{
  "n_layer": 11,
  "d_model": 192,
  "n_experts": 64,
  "experts_per_token": 2,
  "d_expert": 256,
  "d_shared_expert": 0,
  "activation": "squared_relu",
  "moe_layers": [1, 2, 3, 4, 5, 6, 7, 8, 9, 10],
  "n_empty_slots": 16,
  "router_score": "sigmoid",
  "normalize_top_k": true,
  "routed_scale": 1.5,
  "balance_loss": 0.00016,
  "balance_bias": true,
  "init_std_router": 0.00963,
  "lr_router": 0.00262,
  "vocab_size": 8192,
  "norm": "layernorm",
  "norm_eps": 1e-07,
  "tie_embeddings": "early",
  "optimizer": "muon_variant",
  "lr": 0.00869,
  "batch_tokens": 131072,
  "seq_len": 1024,
  "train_tokens": 730600000,
  "steps": 5575,
  "dataset": "wikipedia_en"
}
Below are experts of layer 3 (counted from 0) of a mixture-of-experts language model. Rows are named router (the router's row for the expert), up (a neuron's input weights, with its number), down (a neuron's output weights, with its number) and show model dimensions 0-63. Each number is 128 + 32 x the weight over its row's rms, rounded and kept within 0 to 255. Numbers have three digits each.
After each expert's rows: a language model's description of what the expert responds to; "gets" lists some tokens that make up at least twice as much of what it gets as of all text. This comes from a sample of Wikipedia text that the model never trained on. Tokens count by the router's weight.

# expert 6
router:122114192126117159165146145110132101102124144089141138118088187145118111132112152152156169160069177116156071103158162168141102119138084084165112135096130175107134151156094087112098156094155090
up0:128113110124130135152187102149120094148118155096158129133094110137148188172113066147162151130144102082121092136127137124144080121133126081126129146117083102147139157159122102150058151191139074
down0:177134102134062101061087091151136138142132170099141100144093131184115101132130169149079210207204120155092144102143142120207147113137090121140117166168155173199131153153151169160114142055139130
up1:116107155121151128148147136145063115170140150147093092103115164194135093128120116131147147137137121078156149119139124134150124113088155072100140121132163095125122122133097101130155114108106059
down1:084132126160125092095181149162091094156084122151140114132075150142126128103086121180068161112121103106145147110105160110118122155159148111118134109148119148149131135148126102142143192132071112
up2:111146139130197103074139131119120092148171109108120169203110099148146102144109157115113083142105117169113156112092111143121073177173183160101121165097128125163084145133164129142246089098168071
down2:123135163209133158139117231114123083167086097111147103119137167110099082104122105152135175060096139124156100109169151168106169109135187089132125148137102113124122154100090082142111149138122023
up3:218122062178155140148133180155125097143130153222108132082145147122148192130133145070120157151129119148089091091079082134115070056107138132167077172092120149077190101138128153098142128127064094
down3:137135111050136159136160084140124171145126125149149121170145212171131143127106147137132149175130185144067108124163119181149128155137090218160158137115123127065073142129130062097101124147112151
up4:200121050129149177138111163176078113116118086089144160092130116106101134125178121173111072128123134203191131133149113143128163172116151035145101073107145106128116109100159113095176155155072146
down4:098131124092143152196096077107095082127137165092129137170079141135070100136145112155157104185177114142100128135126125089104111158088101149095103179126124133159121106145137101102096123132105120
up5:087156098141095129157140145115111134102174114182119095123145112085090128158101115090105150141161140150094104101163124146122153205178122136136092137131123147164159134138108091071128119143077157
down5:149097170105096154114132115123148137167126033177081082101110092117097062119124165040155056112110111212140125122147156155098178086136171166142111115150131158184105166099121142108126072137084081
up6:151129132096160115180097060073149146126139129112082171122106175105170104119138158182092035135121172070171110160179059086128137082151075131147120106100109121122119159138133140165119119123142123
down6:128185134104137098146111113119201179110139120108117123083121096141183104143070106140183133171061165108102198166120150162105160141095106124133138093140154153085119119144137081153117100111156182
What it handles: First token of a list item, table cell or title after a space, bracket or colon, e.g. The, 1939, None, Yes, 27.
gets: "2", "1", " S", " A", " The", " C"

# expert 5
router:124093177118143164159155167106140104104112148085134138131093192127127134149099148137136154174066190110166084099168162154133115125146089122167116132073124179097129133161082100120085159113158103
up0:161111090187198099060078095075149159162135132165125171199183149137141193120097108148152096143143119147086116145163114101165170155178133185089113147100125160117127158114130106167106170154135159
down0:103186133145138087150126145115115118090130155160090109144116119097132132088117206109099125107124077129095109116110129163100111147129126131054220173117136057119160148133100221104220130110157152
up1:161095086151088089152145093099117137094086032066132123087089108110190197155082116095099125146142143108210119141176129133122133070151129137121170123130077090129169138151120108124090193127097093
down1:159159140126193142185152124137151113136178139121063111093125130094154127157074078123139161184148127145134042109145132123132146101125168085117149084172114150105158141119093098090181136166116124
up2:083119125124130132134106150127149135125127115098105033118107113141116147147141108102149173132127152087139112142135108155111150128144113169101149145121203153157092129110062100117139084146104095
down2:138140123159102127155118174126109097132066051070139091211146139151138073129193123146087149156076087099120119136109156158129130136113170121185099093135123152137107118121129149109131106123151088
up3:147133099147066088184136104151112156094127108151167119111145151133104107110118122111071126062126120118097181092125122105147162113105140145099106154179082113130099148112145108121103120127108200
down3:069127057174059123168075148064088190162208148146142084150109127175164169149206127100144117206098131103107156094144144171139085114154133160165145137085088124072088107167139111138174113175100143
up4:146184147140124111145085100139159190126110129165128121119177190108184174106101176137122166176119069099123137094235129189191098131106086129171115113104141145135135149167156180133184110138078148
down4:142112183097144130135086099154142113112128083081092105108117082156100111100181077075129091112191104150062087100132143119139154139152143099144160133146126084145125084114133127167119120134195221
up5:142127128118062119129122095154125175102166116130114150142128147105173106051132148126115146121135136140123129076089116117210197119100075107113102141114147141068122106122058112071168192105128111
down5:086075156142154126171156122147127157123157118127154122180084151153193124164105148077111139133177084099131157086138120114134198177192109161109148132119189098052114093111095084155142100183158128
up6:122131093126210066162081122105138140139093152121232146164121147126160157106147136145104113166145093132114159132141100179144176169109134172182184137115097160146153158145138139138135088118104136
down6:127129131093187119143133108081135150093132110093094143181149147107121158145115105125139137122102089205115124139116165096092134131106173061139144167120104117146134151094102116078204089102119191
What it handles: First token of a noun phrase or value: articles, number words and digits, often in tables or after headings, as in A patient, the best-selling, 10.
gets: " A", "A", " the", " one", "2", " a"

# expert 56
router:119085182115115174166154134104134108091107157098136133130111191119144137127094144152148164159083184093149082105163176187150109120140071120149099122076125186110133143167088093116093153097157069
up0:118152147117150134087207090102134139156098137204107130139067125126133143171136157150104108115094096180154142135066133152077113128162086143092078068124154192111114076140168116132133187143123140
down0:124079082147131113077164149157166109131142126105189200187099139133119112164149128135131117091132129113136099134144075155104111074085144067077091167179143069123097171109106187140094121152166096
up1:086130119143171154103144152103134103143129101171163119127137176143135166090158116050212155151142080111148136101090117136135140110193129153182158142155101128184102142148114150124119097084121171
down1:095185130132082116139096169122141109142169108148172136076165130095051092154196140082142147173111092169118125115077112081115106148149089107117189177082097100148087132137111105165160097123117143
up2:156168126156168116123137137094182116101162161145062107124084100118131141153132185158140170199141106113106098174140092139145072129132105081113112142123188148100143112093144148100168124106143162
down2:139111149131197158103134094097117200092103124134121106160119130156137104181084106123173083113120115096098098156136096137088128184202137115097179106164084124115117159092121100134099156175118109
up3:132104168086135117155144151061154149152116062104154086128139138182120130129103109140100224127123163105085174069181095117117123121127126079158132133179106088130092153167126075183195095079128117
down3:130194134173069075135142149114120145167108129099152055128120098132056164151139097112139123127145180150103119124114148126130198166156135128133145138145133103078124138194161147127141141100161159
up4:142173140160147137139146148141148123115148079104139127115134143215069175135068105089165154119136191168106097152113127086074114123131097137142143137133170082150156166101186089082090147162144127
down4:083219128145167117176117169125121117145145113123141070161107154145123139208139133188049145102143140168126108142116107111138134116124079170126091134146070161110088125134170086126162085119108079
up5:128151152107155068113120052201147092151115126147074110130114146088142125119099188149171127114146129139153089147175210134144149135110140132078193195130153135102109135123121095155094122106242078
down5:122073162168172105116078123136145094112110103139135150200117154102132107162107164095100072079087162219068168122144097149135143149117115129136172119162143110106129095123153095127170130138137067
up6:106105181111119159108089136135120074133078137126151104092121139105145111135191149154095147137143060160129146143127122108166127128129094153089122121139097154120104121209156163140130116175124066
down6:103131093133096107176100102103135153133127178105156125175114147146101172119163112158133130210124100123143089153105106070115156164103111100080157156139163132142073112130148093100134065118149082
What it handles: Table cell pipes after years or numbers, plus prose words like of, late, recent, against, below, counter.
gets: " |", " that", " of", " late", " by", " P"

# expert 7
router:125137131124157118172185145079158092138097134082120159105115112161169151146149162178129224155147160103146108141161156152153153094103074141104141111107150205111121115171069119134070187116168119
up0:169119152075162140068142090122086139126157117093149135080133040059143176145154134132079091160129148125151127197146121169102189129140127108091125202117118084121171148109124117115066085184134051
down0:088119118139121222094128147170120143149136130128150152144087102188127169146160111163138145111123136157145158141181082090113107168170113122150106143076168050126121123095117163127146092174078064
up1:058118133103147111153177152138147145091127181092100159118098119138189098107123161133170132089127112139175148116024118149130119071158134127149125137117069168134129111131214097110130159114171081
down1:111098161173129090134157157064131181152164071137093114123159114102137079157135103132168111096163128103106108138170053175149114045178115176081130097096182129111089129141144074125082110157133121
up2:079157073095091154178124140111128068103170067098125163107138078102097151151109105145148102114120135152092076167116177179154056116133095160143109139135122125101097157133096128137107164108135092
down2:104160102140143134134146122213134141127112111169094091049115162101152170174115120084137105097156159138156053106088144105189153136126057073062103104119095102100119104155151183099155110131123143
up3:093134104151126060125195106137128142138079130135096167122189145096227123137069142091140126138111150081120082166172148109127100098112110153185133071076109119108108133119049127072169125094079137
down3:167140118169119045117187190168063183118110120100110115096132135133091135181148162120145109096122160114124182128138173113125108170096134142137130112156178073123086067096130154162105147118146154
up4:146137133146155153132072096063125119090113164139141132103128117148063134142183084119175155122131172119127170208116153145102107081159158103247138171133121165132121149113119131146138100087163091
down4:130088140131160101137117079149078095155098136124138126104124093098107106145133120129165138158105159097160126125136133147158136122115184123197118133169117155072125170093140085082109158103118171
up5:074104177111080130149109126149130147132124139152154158176062085158128096067131105120120125122144131143140130168105158166124104098111077188180098120169107127149107187133100133077088129125146146
down5:127135121099145068119159104129125088103179129152112161126120096124119164091111097130155106123161203127157114159146105111172094131199128178105122134146152135130087102156131136161160132094140122
up6:144145133165112131133155141121129145155136174127134134114121146131046123115119096064131174113107069094136127111135151126087128159196120176094161130116096146174176153126169120094093144208138065
down6:105128109161062166087128106132136094095135133104143122153183124097088108125157079112140148144071122141125131129143155111101113139125114155147158112134091167164118162155074106131136146143089103
What it handles: Short consonant-led pieces inside rare proper names and codes after a capital letter, such as D-y-namo, J-P-N, Ty-phon.
gets: "y", "w", "i", "or", "in", "ol"

# expert 1
router:130100196116131160155147153105131108100114144097123141122107192132117126159097129151146164160088182092168086108174181172140096122147077128160111153084136182101127151158092095093092151095163082
up0:156116193159078059131099109097153115120104180127086125140130129130207158154121126109112133144134184157060122090172138141107152106104139090177155132140174152130137100142079156121157119123080164
down0:087129148146193083128070114131095173208112143132093174149118091128118117113115148131086104132186142102154133129096138163112130103126160141161121162127108134172164109113160121096140169121101124
up1:100134127104119125205132118161088106165153134075156134049138185152170101140125102112104106184130144164136077136143099113059077100150111160127073146101142127070171145078165127101148101188075109
down1:098118114073192106157155155114130152107102101057077139063103204120106089175118137073060130201121163102083145152091151129137136097147165186145109166100163067092087100168118109069168113150077147
up2:161121138183188084132151114093088106135143134164111144162205156123172129119110151117168092242157138219116163106126151161141106133036065078118163088133140090166140110165106079099139104179129096
down2:106118099074091180175123088131103126177122116169161086098147158132134100157183131119077138188093142112083181123175136109131092114136114101117110095110112141172164171140178164125135124116127180
up3:081161102117177094142115107085145121132086111098087143165141109137082176149165123140163138119088105086098111108116108101139183133116090140101090163154115126206179136100060130073126110078184104
down3:089115126099128143224131178099135173138071184119158104159118136167138119129138124108122175123146145096186136187101133172154125123151160037105152125107106095079171127068112119115155166082088125
up4:135095170094141090159177102149148143182126075084175129082088112153142128165102098083178143109078192109115141155114061131113132116165114065097183105111083103129157150101137127169124111110092142
down4:168133153150131144125171107083136105164106148114131107139096137162140167108131128125122187156109049135065160158039177100091150113082108183167138113135129130160115093076128197193146065108152127
up5:154199108107134144132137141134153107162048194125141095093142207187094118154113064145099113150072126087111079120150158134080170103074106118107168093115131147109127131192146070143128150126160099
down5:136139118137049191173133150079116085189083107123128123143087088163103114134085140160122121111118138158134135133195121101090130122136106088093135137072078184128184109150169099076077045109114160
up6:102172139099100090165096121086144138105075085101157201077138124109136172179209112155097152241117115156111146120101133177185109129078134104101177145119135119093064138138080094155068159181151113
down6:137190160174134121118137107090161161110160080122147092166117134129077103104128134056078087108144165124084166095163124128118077107148153190121120117182169144180108091137128129167124154112136136
What it handles: Table cell pipes and line breaks in lists, plus heads of named places and institutions such as war, district, station, county.
gets: " |", "-", "\n", " war", " The", " the"

# expert 60
router:117113178096085151083168155054165091147085167114147100178101167098132073108061165150138151134113186111121138090160121136111131072165100138157097104074149171114168139136096118141132122107172064
up0:158127155144157098166145166162149126188174120137217094144056149139166147139126124139082116133126113143147162171111059181085083145135123131138085159098144164103132073111156156081134160160090114
down0:158097148080098084153144132012157166116098087119104151105094075074134126141098156134112079134141130136149144088174161024171118132125158155137130108130111161074127146132152098135198134074067136
up1:147172097168127122129128106129114155126167110111152109113099111116081152071183153093151173121167163144144150143148089145074167160128170153142149145138209157105121044104158129131165114086130110
down1:132106130127131079094124149103119118173179113123098118172145168207197117135095100088093109144127146098108132111159135098118078132162135132142130131154129101129132138158072142128169147138098159
up2:112135122155172121143136100090109174069098059070064149162101088088124115133151157168097193144128119152103082105091119126131136150117067040141114139120179148135138167092151179121142136164157085
down2:127093160116047170130160169121134106188146148092136132085111156143082099106134151094136115122148084150102165113156131179154089128130116185148082118151128144110186090114174141102147088226099079
up3:126208133154148109133108143145159129151129104156157160160193068063113118165124120150137098102141113135132135115105127151123141118130149078106097057125137217110115030081122115132069172087160133
down3:123070105112130154110145122131089122127127113061160125150125113144139052134156125141120090164062120152110137136115110136096121103085138142115192210112092082144141117154188094127170161163155115
up4:207099098106156103172160151101153114139170154131089135063164116174172129083123180077173148115131174119156134097124120105152125120229153085071063094132098112101134138135185074126087183147187167
down4:115128119224113156169191074145102184152105148107105153105090151089139152177123099091104090136131098141128171123085119199167056149136093090153117100109145093084126118100149148200123136079103142
up5:113069141110180079110127079175125103110133131132138080117049148114091125142142110132106107125134075108115134142149171142071042175147096157168135152175122224174151121121173166142107135131172164
down5:119152099181122115121150138091111148218150147146099106148083117144131107097048139063123122103114186102090106173115112118143207110097167106112149106079157097113149112130072090094135166126118115
up6:093135086122131112130129186122123182106176115112138182086182115106167117121137110159083111108131139166077140166118118239085158136103133115175159093100134186110130110120157086124090146137117179
down6:161169125144100096137148152116106099138169141115174123099117109147109079139115109099151116184111163118111104066115090062100132140157215127052112106157106171118133125100128161160111132147144118
What it handles: Pipe separators between table cells, usually right after a name, title or number in filmography, election and results tables.
gets: " |", ";", ");", " (#"

# expert 32
router:087066145131130153129152078125168127093139153135152124131090166147189203118105136120225143145099148100116139101194132157112147123108127114099120107048170140117115104139095175123130141117133120
up0:109104167155168152193109093161071110115145133160149113133088100169098093131078111158134174121063167144183142133101124132126175105153095107111096105181127142060128148090120130144111114134133068
down0:111135184091137155125084156106112127130136142073135131146106155174122092087070070160188107152123154097099128163166034127126131098129137096125153129152145117121053163167105148104156142102105139
up1:069177114134081106112181152180098126136125107169182197186162136098159120158115129080107111086113111115119080130170106133108118150209126126126149140129161160156174176179127201101118154121142122
down1:067092169159108109189167102122166108124088115089134129149190182107105177112131058093107126120117130127118118121160119123111105097179152119112152159202172153164142136118149094166132136147186166
up2:118115115082165145107141144103151172139110152116078154063087213121144133145133088120170123127042110117109092135125121136144098150061120135092099167150124107157198104133097122098094119111128104
down2:063109133125101162132152155140164167153168135111161092141105069139086128129134134140187113085152138127082087143105152123076154092105089157155152112210180133130076165115131131130174161155095095
up3:079100125181096101107148111071107151096119144057126137098115103162143169177111108109140190152098089054155197116138096140163126154087151137170076130106113093097058145183129113126106138116111134
down3:183128120135123134119126109119099093100157092044136100118109143149122084152202110135146144140135112044110096111224150113159148081140141106121198143156124094124135098124139106100154146107100142
up4:139088148146098169078225028123128094118102118158144118116139114074107125198143086122122046160132215123150138158052114083082124157098059076075158137127095143151104181172143085103135163108139178
down4:179179157092114116119086120140110109116117113178164078095107122175086141131176110169132135121156196155188138150124109156107168137127117123096037129192169136109112082075073118156170161144120106
up5:066085086146142167143134185119131141134079102122060086079100124119137175133165139082091128196140125172137179045156119105124152145137094102145056137072146108093124110122135113103087107154094130
down5:171091166098142164159105127101160118157123089126220170142087102081143165068121165123134147149126156130206117133110134113115090058075083136144078116130125133138145140191132110173119059149115082
up6:128123105033111138107090183156181127171140127143135092095109120171167111127128107166104152088137074111100098132134190147149181105165102158132082123133163172078139169106113118129126095131150107
down6:139064125134148169107079142147138114099060099122188085121162112133138170175074184156108130174119189174143140160161157128072128111096136132152084105131216126121088124138095111142116175116137133
What it handles: Short vowel fragments in foreign names, plus month names and Me/Is starts, such as Ak-as-aka, Jagiełł-o, Buen-os, July, December.
gets: "e", "as", "is", " Me", "es", " December"

# expert 48
router:145119182088086131133160106135157129110100164126156141122114119138150115160092169173149194192137159108133142136161124094143073119141072140202140142062109228124117158158115118108054116112199093
up0:174209202148183119091160139095087143150094106130153111092180126097085159091153109128095148131083128119169160136102161039117107123148168105136124137106128149119133196145131143120104121099133132
down0:145113089143154122166149174158164158139161091149104172158057137113077110077114080166104087171163130102126178163077161127157165097194108115107131116070140161098082079128171156127150134186124128
up1:116094149142059117059131162152095136111165109142114135132190123080195122144169179172166083161124122130124117123152198134105177110158089105102102197117176147181177110085152149186150115088113153
down1:135124149140102099074180145157125097127114185134160127188082133125102137172186135120198122124143143196144115133090131158078095155136110184144206138133131129116171089111129161086121089177120085
up2:147114145110132122154114112129077142124105124183145016084136152105192112187131131072152175165148103151147123115041118195161094191138168070124174103128134173174165142109134144141113108050139127
down2:148188078105172173127117134103051145143115137135124088146130128128075140127106117115143157129087086101130097143110089133107075112111174109094128159063088156119134140099135147177121108120135110
up3:176143125096102146149105123053116187150146130079084162144129094129136156133168127163117168145179183181087181150109137131151160114116140097100158152109114164080121168127139067141121098128100077
down3:138128122142101047102152121177141111096109172120115131118140105134087197108157100092128147146173130158174104084122135135140104097123160081161106166113114107091075099162160119137181092103164050
up4:167139158114176084125133149143134125139105126155131167130142119151153172074164159155134161143051108118123151119183147148163125065159107102108185038136126115134130136127084078110136128183096146
down4:107108125085171101165126129145099157199138103160113160122192168115164149122051140120100079167133084103103110155154119117111051178072133141135069197107146132147112148108101169099163064155143072
up5:136129126084112171089210128121112138146132148131164077138100161146084131140148106098106086128132216109139176075109114149134167122135141137104100169120144156169110153212141184149076096167149118
down5:085169084141166177148147182106068128122091136136170135157142148153242094087140096103127131147161141096170096098130095132170111086095155116099132176134148171154142150111075107122122150144108154
up6:148113107117129133124102177146127092142087065143111087114058116170124140186110097091078192148124112072064109082127105086165084118145124184086124133149161140176233123092151142100062197128135147
down6:117116111127120146123126111130125124141110148178109174106184067125106056124147134145141100150091108117136141147099075118121102126145028105115111146090196166185082123192128164097113101197109153
What it handles: Pipe separators and header words in results tables, such as Total, Final, Nominated, Candidate, Winner, Votes, Ref.
gets: " |", ";", "0", " —", " Total", " final"

# expert 2
router:096149158107112114140122115100174125109132146127150139106123172161130164131049142127209148124135174159131115095177194157111152125126076103120120077036142154170113118128091101114125153136159131
up0:059180159136138157162127112133122104111108126153140142086068125150169074150087087174101148111133115151123131102134100137085131167117114119105110121191106147170133132129098175138119112150091111
down0:092121134120081168123159068135165178135154208137115124126133137102151117133119131200146148115133119149148086086136118116152173126134097171114152134161114132138104108129083096137160105125062088
up1:198078133123116131127145123071104079166142148131119141124128141061176096156126112139161147112143113201104120069116160143151122148102125127181113073115106152135164122189087082101129162121129125
down1:142117048096085122100123170168121149095148177135145155100127149144194114133135160091165090141162194215175109081131132076131125125073162078149148185162148114100116186087117129114122104100108150
up2:047160112099121122093129255127131146132072108183135158143111089113095074137162133147087180169123114124128117120112159158183176103106142111178126108091145147078141149091079065160127152161132151
down2:159167164196111146125118165130134052059107105126180096120054105122103101137096147113090135122161130141162123143139143163143126084162137163118180133101122146153057118122120142155117143102121056
up3:113093172104134148059125140107107092096153112166109111123181154141155139099109079116140128070139172114134072086131129166159125099088131115060130134142063129140061092151096151142190095113238147
down3:162116060128167130137138083151124154078124168138134093121115123138146133063145097155113130099225154105095176120097137125113096148088204096137116163118109078076127137128111108096141130122142138
up4:179116141141122114146176150153141152132133153076137108165109101123175133126102137083194144129136135150111139131156106100093096065147142113172056094138112149091140135198138081113121086152130132
down4:158138076157146155096095169091167127115164168108102132099118037104135147137161115136189147134137142123058176198174136086152112147161127144138149085166084144089153057163129081123140143107127149
up5:108061105104104207150080116132208085150126098149167094125109113114066027138134135085102122126094112085101096153114150139110172141195116104146156169119124130131108114160134059155127102154145102
down5:144112160125140050170216147128152106189117113140118152168066142115122058146145130113128170135156136187109148136114145140128106129072116136120151108096144167118162183121082164133143118118135119
up6:135074099144127169190099178120077107094075152100140150112155139127096120061155123134223092134117098183192147106132107123138124223143147148139082117073153146135110113134121158120131175089116197
down6:072141145054133134094095083144160158132150139143181121154085174136094125078098129098087071145138131165121163128137122118124120120111103147138157099136132112163101113136133098201043154072046120
What it handles: Word-internal pieces, often containing c, from Latin-derived words and names, such as Ac-com-plishments, c-lu-sters, Cor-p, en-visioned.
gets: "c", " de", "ac", " c", "op", "ci"

# expert 44
router:162103152049154168111198140131144058072135152100142138121111166187107105144126178134225151135132200078160112078124169109141159103133088117127093047109097170134152125135108116125109164132120089
up0:214205107167090083113106115175140106156122137180118113152084113162143143178077145125143134175086105073109213146118135145124107115130092158135091118110143148102147129131131121123120093157166120
down0:145073150156102112120062112144129141147151161149184122156156144119162131120115113147095139114132156140094154177177129110161102080065114174142117195130136123164223153121186202173118099154198116
up1:133118156097130162182112076086105136098112074151180084161135133136161118154116146111162114105126113092153155115096109135139214085123176130101128130131147113080121132136121094175077161116142124
down1:085109110178166167148143135196117114189123074080177172080130115161158076142128154136079130125121121146160164100105150188152113154140163132124154103105156121143122151124122155155148151158086058
up2:131141114089097101139153114098091175107145097146127147098108168095156105102134065174124151181138100116142112091157151117128156143109148164167100022078120169154205134131156159102121139043125106
down2:163104137171145143077153146116080124176144073095139114066103071151147116106090074113177159124094122065133106128123098131201093145144154136129156081124167136113104148098093095113142092106148109
up3:155109175115162098180146116117145136149131193141115152200107140111162039110121121118114074090097150088135129082168103102149095131163119162143201134121127110151086160132092129138155171140093137
down3:132182071110106147138126118131113116140102106064103109130103125144124194176142105190162119083199135096143088096148126126156127113126104174135139165132166176088133096082170176145157097097148177
up4:205116161166165149149107139085095105143100124162065155140107118104138120102081069161116108119222163123165158060139106119184133110139148098115117080133110085172180131161089119127148108074070116
down4:107122110137161149146160132102126088170145136106153055174121189103170094078117113128160107138086150119103156146131189182110130154145147090125087134133105097130178188096163153145109171156075097
up5:143130061134116163163057129153177124126148125147139117182117139182159132069115125141098136142118190144134158144115165118180152142120120141108120121139152098123084154169117145126227111166173143
down5:124123111114126143135171066155142127123180108146127141190131139173196136120045094094192077089153128162069154144128092112124171169112158121119093105152135103108090136145132167112126156104109128
up6:106157167120167127164168148152161132127107139169161122118156181190145082044116122143109049125125121128124169141186172118187123156190128083152185116159124118160148117178145114118149088091131123
down6:123144109142142135147096121204141120156130080126139132103169162151101136110100170189127147172129153144156116143172102163077121178094088178044096066182089125159110134076177113166186080091065155
What it handles: First capital letter or syllable of personal and place names, often South Asian or foreign, such as K-arel, Sha-lini, Sa-wang, T-ellarite.
gets: "S", " K", "B", "C", "T", " T"

# expert 10
router:113108181051118106159141108104155119119084145106097158112106137131193107142092135134128159162122183145133143136201104162135138099095054100171111117118118149157145100188085146061121199143141095
up0:146112148158117136076107115192128153143124151175168137122135138113168141160110110175092083148029076129132183069098133176104095081099103118145076117120152132136149138102107134091202160142094138
down0:137126130123167152181125151147091162131141079155064130151155110090132126144166109152158092168119121116086156183115170156123190118072106109110123082155139146214125154073158199204124156134052050
up1:101125112135109191139114168088097122150143111098074188084116122104147115140114170185100132114104124120099175110170150179137155098122188154115159100148127095104142107153089157096122159077106054
down1:070129143175169129136115113088141116118132099115131110113157082108165121112156138145087135119083113143140135115182138159129128085148110171120090196072123111082136122098122163114152106065098124
up2:192155109113126122081094087120141103143122138150093079106115133125101151074108192166167173139119110210216151136115167210207106143198141156110149158140133153153146131149079127139128137117181148
down2:124135151207102132161055157128119138072129105175155095122076124143145157133111087166139152084192114088146199163120140167104097140181101139123142122113080124144142125157143115121134051168118122
up3:082095182111088150197085069209080154064114151064198115120101115152127162138104095180160128146122073116110178121096135211157104129123105148165174160132124154130077100135130151124103114086157111
down3:173131139106067146146136174098145097143113140048071118139114148134108111131121094139120157095150152124133157092135110099168164128130100199122117085070125168137123134106126076097140129138119103
up4:133141126105111141107077203119123170128142080158113107125082155163200090109155150170134085114116142145170130136097174097122088149157139137144150118144160125109109164115109148110114105119135091
down4:174162114159071169122153131127174138125114143162135155130090163104163068107125115199086125107112119125114131113114123133134108123053092116149116123148152121119126152124179119130099155168118149
up5:120159115077133104194156108155118128146129150140155087111159125151152136085148088079123140158168101111137102138071134161122177140124104114185074108121125156126121159153175167119097177114027179
down5:140156151096137088105123169121143123112155133143126162124091157166128145098116093182134115088167104081126144158133087104164142121111124109120086164086102144183163149175110116058194126146123143
up6:116119169137131115085190122133096188119108156096127104128104083128131156136098079130154121162136180129074117094097105186135088119130117138140122156101156115099188103119061127158144122129088161
down6:095112115097083106139142142143157129114152095182158119067186151135116132148062185036096167132119109121118098149104129131129135169109101105081151184172143116136154165144102148130142094140131149
What it handles: Adverb particles and short word pieces inside or after a verb or compound, such as lined up, outgrowths, chair, Slam, the s in sweeps.
gets: "s", " up", " out", " co", " back", " head"

# expert 8
router:131141148089081089158134106149119082093124183100165139175110141126136138132064135148163157160085135137165144152203141140166139106062101135103134114081110182120182175126143117099040147117203145
up0:201137139080087160121199125131145121119159118146153153146153172151107083113161140152090159159093120132092124069134202170123117116077102126145166075165137091050074058126153098199076163131108131
down0:112119144106093069101088107143152153127172159127172133046154122089041089083100158126117112128135132138081131151187122109153089129088155149142175158160123111164137118104106115171104140153126099
up1:161128087094154199092139076105134136106116103104173081172194125147185183124181119161078056108133139162082130093139156137056175185162083163157129136098140125127102062149147112092129117121162117
down1:106109105155122101122165083130163136123149170121164082179159160127173172078130167122136113123145110143096104101162129125107152096085163197177142091152144158165103134119142079124131100201137144
up2:125178151206173093125071079162138096089144105130186074125105137055139209175137095099149123138118091109106103137143160138132201073127121071167123162138145159138112173151165131112113138104054120
down2:156096185156168142146112098086196128084147121135138099077119137040111123123187185104139149089077081162091110109111131148130131155163156202139161098139113158122088137175108172176105067077141095
up3:172101091136113128101133135194121153101123162106139124160099154149116085074163131133161071068143202112137092123160198160179093126137132148134122110099172205172108104099107120113103136132139109
down3:161084157193093102166126144138105116134046152129112105140108131160151108161124180129171137173155116119136085106166126062175182154081057093124158170119161113147126149086178085121199156134122156
up4:151170134081140176117073138149097138175166128112087095148167163104152106159121151159097097149173180033132141063108107090171170127141111108183105112065106163138126151162131133146116151127103163
down4:100156150138116169160121095096115141075115052178142092119108114159107073146087107130134090181114094134129115147170155118153117110091079109072172111123136159131152110133164080175176129082115170
up5:119122085088127187154153091100138195114086109125088166090131134091111130153121160126109109157151067115192109136110124103116139080170093142111081143168125082134109166175175094144110166117157182
down5:103107129192108122159162182076140117119091174100152092142144131103140121182148153062144096160135156182132067049146136109131176161122149228172069126080111103108105057188073144112146143131089172
up6:148101118138119158156123109115124181176136170119113105144122119152146131098124154130119051145128053114083103110135104129115139071236046130170107133156164134085147143097102114149114149125080146
down6:122147169022128164054209165102122109121082124096078092107123079152135135173149093132142077135100175133101113101133160135147082183112193142131159142116132109116188137080105102128113161108125138
What it handles: Unit abbreviations, slashes and separators in infoboxes, stats and tables, such as 404 m, coordinate slashes, km, ft, DF, Born.
gets: " /", " m", " km", "---|---|---|---|", " •", " ft"